Weights of a small mixture-of-experts language model, trained from scratch on English Wikipedia.
Experts: 128 experts in each of 7 layers, 4 picks a token, a shared expert of 64 neurons.
Training: 412M tokens, 8905 steps.
Below are experts of layer 3 (counted from 0) of a mixture-of-experts language model. Rows are named router (the router's row for the expert), up (a neuron's input weights, with its number), down (a neuron's output weights, with its number) and show model dimensions 0-127. Each number is 50 + 12 x the weight over its row's rms, rounded and kept within 0 to 99.
After each expert's rows: "comes before" lists some tokens at least twice as common just after its tokens as in all text; "mostly gets" lists some tokens that are sent to it at least half of the time. This comes from a sample of Wikipedia text that the model never trained on. Tokens count by the router's weight.

# expert 76
router:38 63 64 58 36 51 46 50 39 54 52 46 46 58 63 62 23 49 39 19 30 28 33 46 40 44 63 45 50 57 68 35 57 46 54 41 52 47 54 49 56 30 36 78 44 30 44 34 40 54 56 57 71 65 13 57 45 59 49 52 56 37 47 27 51 49 58 55 43 41 51 31 47 54 45 40 39 40 66 48 46 80 72 46 56 53 52 65 47 49 57 53 57 54 46 34 53 65 43 78 38 48 48 41 28 33 57 54 54 41 63 65 56 54 50 40 47 65 51 65 48 72 62 39 47 39 42 64
up0:46 56 50 42 23 50 62 38 45 63 33 39 64 33 66 47 38 58 42 40 42 54 39 39 35 59 68 37 28 31 56 45 50 68 51 41 51 42 54 38 31 41 57 32 53 49 52 46 46 50 47 34 72 47 41 36 59 66 33 50 39 34 48 56 68 27 58 65 49 37 59 44 46 28 39 46 54 52 54 41 45 40 67 36 58 82 37 48 38 36 50 59 42 33 39 50 40 41 42 48 37 45 30 30 28 52 62 53 45 69 74 50 36 46 40 39 63 61 44 63 40 55 56 36 65 69 43 69
down0:43 56 45 57 45 55 72 54 54 68 70 46 34 67 59 48 47 62 46 41 49 49 62 33 49 59 43 69 56 50 63 36 30 51 39 08 26 50 49 62 38 51 40 32 52 57 58 48 55 43 27 55 59 71 45 47 44 71 60 50 70 28 56 36 43 51 33 54 50 53 44 53 45 38 52 30 58 52 54 37 69 54 46 24 50 55 68 36 42 53 66 58 48 56 51 46 58 69 47 49 45 14 62 39 46 33 60 64 44 47 54 39 51 51 38 41 26 50 35 53 54 77 41 52 53 45 37 57
comes before: ", ", ". ", ".", "tic ", "sion ", ") "
mostly gets: "ces", "ial", "real", "character", "ase", "ca"

# expert 16
router:33 70 29 64 63 43 62 57 45 58 70 42 27 51 49 48 45 42 43 41 33 47 44 54 42 38 51 47 55 29 37 44 60 60 42 55 62 63 52 52 56 47 45 51 43 46 38 46 43 58 50 39 56 62 31 68 71 49 57 40 55 48 65 36 28 50 35 73 61 36 59 48 24 46 42 62 53 44 66 56 30 68 72 14 31 39 44 41 57 58 39 44 70 65 40 45 54 65 63 73 31 51 32 44 52 71 53 63 53 32 37 55 43 52 56 47 48 47 31 54 36 68 59 44 49 47 60 59
up0:47 57 57 37 67 53 47 47 50 50 62 60 51 53 33 29 66 54 59 51 50 45 43 49 52 50 45 47 23 55 61 37 28 64 41 58 42 71 58 58 50 34 47 41 46 25 59 36 45 36 50 59 65 52 36 53 42 54 46 39 59 38 44 54 36 54 54 57 64 57 33 49 23 49 29 46 67 47 45 33 70 42 26 38 59 41 56 48 74 52 51 46 38 52 41 60 48 52 58 47 44 26 59 45 55 58 52 35 71 47 76 53 59 71 71 57 49 10 60 36 47 63 55 39 55 55 41 76
down0:49 45 53 59 53 44 46 51 57 33 49 45 40 56 54 31 25 63 40 60 74 75 44 35 46 51 52 53 30 52 50 35 42 70 53 53 48 49 44 48 54 23 55 62 48 56 76 52 36 48 35 74 64 51 39 42 54 71 57 23 56 29 45 42 53 30 61 37 53 50 57 28 62 52 61 33 41 47 27 34 71 41 41 25 45 37 37 39 49 47 51 46 48 35 44 41 59 33 61 47 62 47 45 65 57 68 56 35 47 44 63 56 64 23 48 39 49 35 55 51 35 49 25 53 59 38 47 45
comes before: "of ", "and ", "in ", "for ", "who ", "at "
mostly gets: "director ", "essor ", "coach ", "father ", "character ", "writer "

# expert 3
router:54 60 21 74 63 48 47 65 41 52 57 39 45 58 42 52 32 42 47 38 29 48 37 39 46 55 44 37 53 38 53 50 81 46 35 50 46 52 47 71 59 59 48 57 36 45 30 47 35 54 35 51 82 64 41 54 42 49 47 62 54 55 55 38 35 51 57 54 48 51 65 50 41 69 54 53 51 41 55 67 36 62 65 23 33 57 54 37 56 64 38 72 47 56 51 50 51 41 46 70 45 51 27 52 41 62 34 61 40 45 59 57 44 51 33 53 58 72 57 60 43 85 54 34 78 40 47 62
up0:31 61 53 62 52 67 51 49 51 49 44 59 54 27 56 51 50 47 39 62 33 40 53 39 57 37 47 50 64 65 51 52 39 52 69 48 47 60 44 64 70 56 57 22 49 39 39 46 39 46 52 37 39 38 54 52 26 51 43 58 55 69 38 50 61 50 27 71 65 49 44 49 68 32 61 50 33 57 44 61 39 53 67 43 36 61 40 72 74 49 35 61 59 54 40 72 48 47 63 45 35 55 61 26 37 60 62 67 49 50 52 23 49 40 67 42 79 65 67 37 25 59 34 54 42 47 49 55
down0:48 41 57 36 37 56 38 33 49 45 42 55 37 53 44 45 45 45 60 72 47 58 62 58 69 45 55 44 55 23 48 42 52 59 41 55 55 48 50 75 49 69 52 52 50 38 41 34 52 51 45 67 28 79 51 41 65 71 60 52 66 48 58 53 46 39 29 44 82 39 54 57 45 50 55 43 50 72 38 54 37 40 55 53 74 52 31 68 28 48 63 42 47 57 57 31 35 54 72 43 36 43 63 69 53 54 51 68 41 52 43 33 32 49 60 36 51 17 45 43 27 48 38 44 52 57 37 49
comes before: "of ", "in ", "was ", "and ", "for ", "to "
mostly gets: "ittee ", "ility ", "area ", "version ", "ership ", "system "

# expert 30
router:32 52 54 64 55 35 65 51 43 70 54 47 37 27 44 57 39 47 40 44 48 45 34 63 37 62 50 35 27 60 61 20 66 33 48 55 55 54 67 43 43 45 45 59 37 34 35 46 49 53 38 49 63 32 40 47 61 53 68 58 60 54 44 40 63 63 61 51 50 54 48 50 35 55 58 35 40 27 72 46 36 59 58 43 36 67 40 49 63 54 43 56 45 46 54 35 53 80 46 86 56 42 56 43 17 46 40 41 44 38 57 59 69 54 61 48 40 55 52 78 51 77 63 49 52 52 48 50
up0:16 58 61 51 54 23 51 54 29 82 63 40 58 37 54 54 28 50 46 55 44 45 60 64 40 51 62 57 26 47 67 43 46 56 48 50 76 39 34 43 31 46 51 47 39 71 43 52 36 53 60 49 58 53 55 45 51 41 62 36 58 55 44 47 42 35 37 57 82 47 52 41 40 66 39 67 29 45 50 59 52 91 41 60 52 38 55 63 34 48 60 37 44 44 56 43 61 32 62 50 43 65 57 35 48 43 43 40 76 49 42 49 54 53 47 57 43 48 48 53 53 65 33 56 51 48 63 64
down0:76 69 48 59 36 65 46 65 42 66 49 39 63 57 60 48 27 47 56 52 55 44 66 74 56 43 66 45 58 47 57 14 51 67 34 36 56 28 40 45 32 41 56 42 58 65 49 49 56 51 47 48 30 72 62 43 23 47 56 35 73 47 47 62 38 65 35 58 51 56 57 51 34 61 50 65 53 51 50 60 37 52 47 38 49 43 59 66 45 41 58 45 49 29 36 56 44 61 72 37 35 63 46 64 51 52 69 46 50 35 42 50 81 54 64 49 48 37 33 59 37 53 52 54 56 61 65 36
comes before: ", ", ". ", "\n", ".", "'", "\" "
mostly gets: "ere", "ine", "io", "ite", "ica", "ae"

# expert 99
router:55 74 42 74 59 31 68 42 38 51 57 50 29 55 46 38 44 63 34 52 39 37 48 41 52 49 63 26 33 40 53 39 66 53 44 75 48 52 65 57 55 42 50 77 31 55 33 48 48 51 38 51 64 54 28 33 53 47 39 54 52 49 65 30 42 51 67 62 48 55 44 65 36 56 38 43 56 37 65 58 21 65 49 44 41 51 36 53 52 86 43 59 51 66 32 35 57 62 42 71 50 42 33 52 45 46 38 53 51 51 53 50 54 53 27 37 45 41 29 54 45 63 61 42 61 42 54 33
up0:62 57 55 54 53 34 50 44 37 35 48 27 73 41 46 57 42 53 39 55 33 31 36 42 52 36 45 42 54 56 36 22 37 36 50 29 59 74 66 50 63 42 31 30 70 60 46 58 57 28 59 48 52 39 42 66 55 46 50 37 68 52 49 54 55 39 43 57 64 74 38 50 56 60 55 50 45 50 41 68 63 23 48 57 68 60 41 44 69 27 44 23 68 52 57 75 50 53 42 40 49 66 51 56 36 66 47 52 39 57 52 58 39 70 55 61 47 30 67 45 52 50 60 51 57 43 41 39
down0:52 65 56 55 42 68 55 52 35 36 52 65 44 45 71 76 46 51 38 60 31 41 70 68 36 80 53 49 39 47 54 33 51 42 56 51 55 65 29 49 46 28 46 42 43 76 55 62 50 36 57 52 42 51 49 23 47 60 38 53 59 50 50 56 60 47 38 57 40 68 43 39 36 61 41 59 26 50 55 47 51 52 52 69 57 67 54 49 37 43 39 46 43 42 56 43 54 42 65 62 42 36 60 39 62 49 64 59 83 54 48 72 43 41 47 30 40 57 54 15 60 46 70 33 51 42 54 61
comes before: "of ", "and ", "in ", "to ", "are ", "were "
mostly gets: "ians ", "ches ", "ization ", "ments ", "ems ", "ms "

# expert 48
router:53 80 41 61 65 50 59 38 46 55 77 49 50 64 59 47 43 42 43 56 46 37 48 40 45 25 29 34 46 47 58 48 63 49 35 63 37 55 51 62 60 31 34 75 44 45 26 37 61 69 41 51 62 63 51 35 56 40 57 63 41 19 57 37 35 54 62 52 63 55 47 68 35 43 39 44 54 31 63 66 52 69 48 35 41 60 34 43 57 59 45 49 66 49 29 57 51 40 43 84 46 62 28 43 50 48 47 52 47 50 63 56 35 53 50 37 33 57 45 59 29 68 55 50 55 40 53 44
up0:26 60 47 62 44 45 62 39 42 54 56 31 52 49 42 49 48 46 44 52 66 62 44 54 77 56 54 54 43 45 57 51 48 41 55 45 73 45 73 67 60 60 47 49 35 73 59 48 51 43 39 27 34 54 49 32 47 65 66 61 43 62 69 37 55 43 61 52 53 33 52 43 49 52 45 56 59 44 20 68 38 50 64 43 66 45 58 43 59 45 59 60 28 71 21 33 64 43 41 39 69 63 47 81 46 53 37 59 38 40 65 46 58 52 44 49 73 42 61 68 61 48 56 79 42 52 42 53
down0:39 44 34 52 52 31 64 64 64 50 34 45 53 56 43 64 39 40 76 72 60 39 50 32 42 49 56 49 55 43 57 35 75 53 56 40 54 33 52 53 67 47 30 54 57 55 39 74 64 65 52 46 43 43 44 39 31 54 55 54 09 72 70 60 30 41 42 46 44 55 70 59 25 66 69 58 50 46 62 46 35 65 52 44 49 65 61 45 45 51 60 44 51 45 38 58 58 51 49 39 52 51 44 34 41 46 42 40 63 54 49 61 62 68 51 55 51 46 65 77 61 68 65 58 51 40 36 31
comes before: "to ", "the ", "of ", "and ", "him ", "in "
mostly gets: "aving ", "uring ", "anted ", "help ", "ove ", "ind "

# expert 15
router:59 71 40 52 68 59 48 39 47 53 52 46 31 47 51 25 37 56 36 43 29 53 43 37 40 39 40 25 59 49 55 52 47 54 40 62 46 57 54 68 71 34 48 79 52 33 32 38 34 54 39 48 71 66 30 49 46 53 68 57 41 32 63 43 35 45 54 53 44 35 64 53 49 52 37 51 40 29 55 66 38 63 57 39 52 44 49 45 47 66 49 65 48 46 36 51 55 43 36 85 36 59 30 49 55 47 48 53 44 53 62 74 50 49 23 42 54 58 39 58 39 70 58 27 66 36 50 51
up0:63 28 54 49 39 42 74 61 59 69 55 56 42 53 56 29 53 38 45 46 60 32 42 47 58 43 39 49 48 42 70 46 50 63 47 66 53 39 50 42 42 35 46 56 49 27 54 35 21 67 51 34 46 61 40 51 46 36 53 48 29 66 63 38 50 39 52 51 47 73 54 62 60 47 44 63 24 49 45 62 47 51 86 61 57 61 45 59 46 34 24 48 44 53 42 32 47 66 40 63 56 56 35 56 39 55 45 48 61 25 41 73 42 73 35 58 60 43 47 58 59 59 40 52 65 59 34 29
down0:53 43 38 19 60 42 65 37 65 36 55 66 63 39 59 62 69 48 61 46 44 51 65 72 42 57 48 51 56 48 61 44 49 53 38 51 37 79 62 37 35 59 35 36 52 57 55 45 48 45 58 48 49 56 54 50 32 47 53 43 58 35 51 50 41 40 30 36 59 50 59 30 41 51 33 58 30 73 62 36 40 47 49 67 33 70 52 56 53 48 45 51 44 57 35 46 45 52 43 19 17 27 39 55 59 55 46 61 58 47 64 38 63 54 31 42 71 60 52 39 46 60 17 39 51 58 38 52
comes before: "of ", "in ", "to ", "and ", "with ", "for "
mostly gets: "death ", "ospital ", "get ", "working ", "cess ", "action "

# expert 42
router:30 67 37 69 73 37 74 58 27 50 47 45 53 42 59 45 40 57 47 44 56 46 28 50 47 46 64 33 41 51 58 34 70 36 48 73 32 44 49 44 52 73 40 52 28 43 40 42 35 53 54 68 61 55 35 54 48 45 56 59 63 41 49 37 59 50 72 46 49 33 46 67 43 56 56 35 48 48 63 52 47 59 58 42 29 50 50 46 32 55 36 58 40 44 42 62 53 75 53 53 61 26 49 31 34 58 43 55 60 45 60 43 58 55 53 34 29 59 35 93 50 63 50 51 57 40 58 44
up0:47 40 49 33 61 35 55 70 62 43 47 60 57 36 48 49 61 68 43 58 39 71 55 68 59 58 40 40 51 31 57 45 63 72 68 67 43 51 60 49 68 66 35 41 28 44 44 47 67 45 51 61 49 64 28 35 49 70 61 34 27 57 52 35 55 67 63 53 59 52 60 63 69 48 54 42 58 36 62 60 44 30 40 41 52 50 53 58 41 47 32 30 53 57 61 47 55 45 53 68 57 63 63 40 50 65 53 55 56 71 41 48 35 61 53 40 47 48 78 76 65 42 43 48 69 30 71 45
down0:56 54 49 38 47 49 70 44 70 39 64 68 64 55 55 38 69 56 69 37 63 94 47 63 42 47 49 48 50 56 40 65 50 45 40 54 57 75 41 47 67 45 44 47 47 47 47 40 65 54 44 55 29 30 27 62 55 59 48 22 36 65 68 41 44 60 58 42 54 45 40 60 36 55 65 41 24 43 65 31 53 73 49 54 41 49 45 47 39 45 59 49 40 30 62 38 68 35 45 58 80 46 50 38 56 42 52 47 49 73 51 49 60 52 54 36 54 45 57 50 43 53 76 48 50 41 47 42
comes before: ", ", ". ", "\n", ".", ": ", "\" "
mostly gets: "ity", "ures", "ents", "ities", "ties", "ely"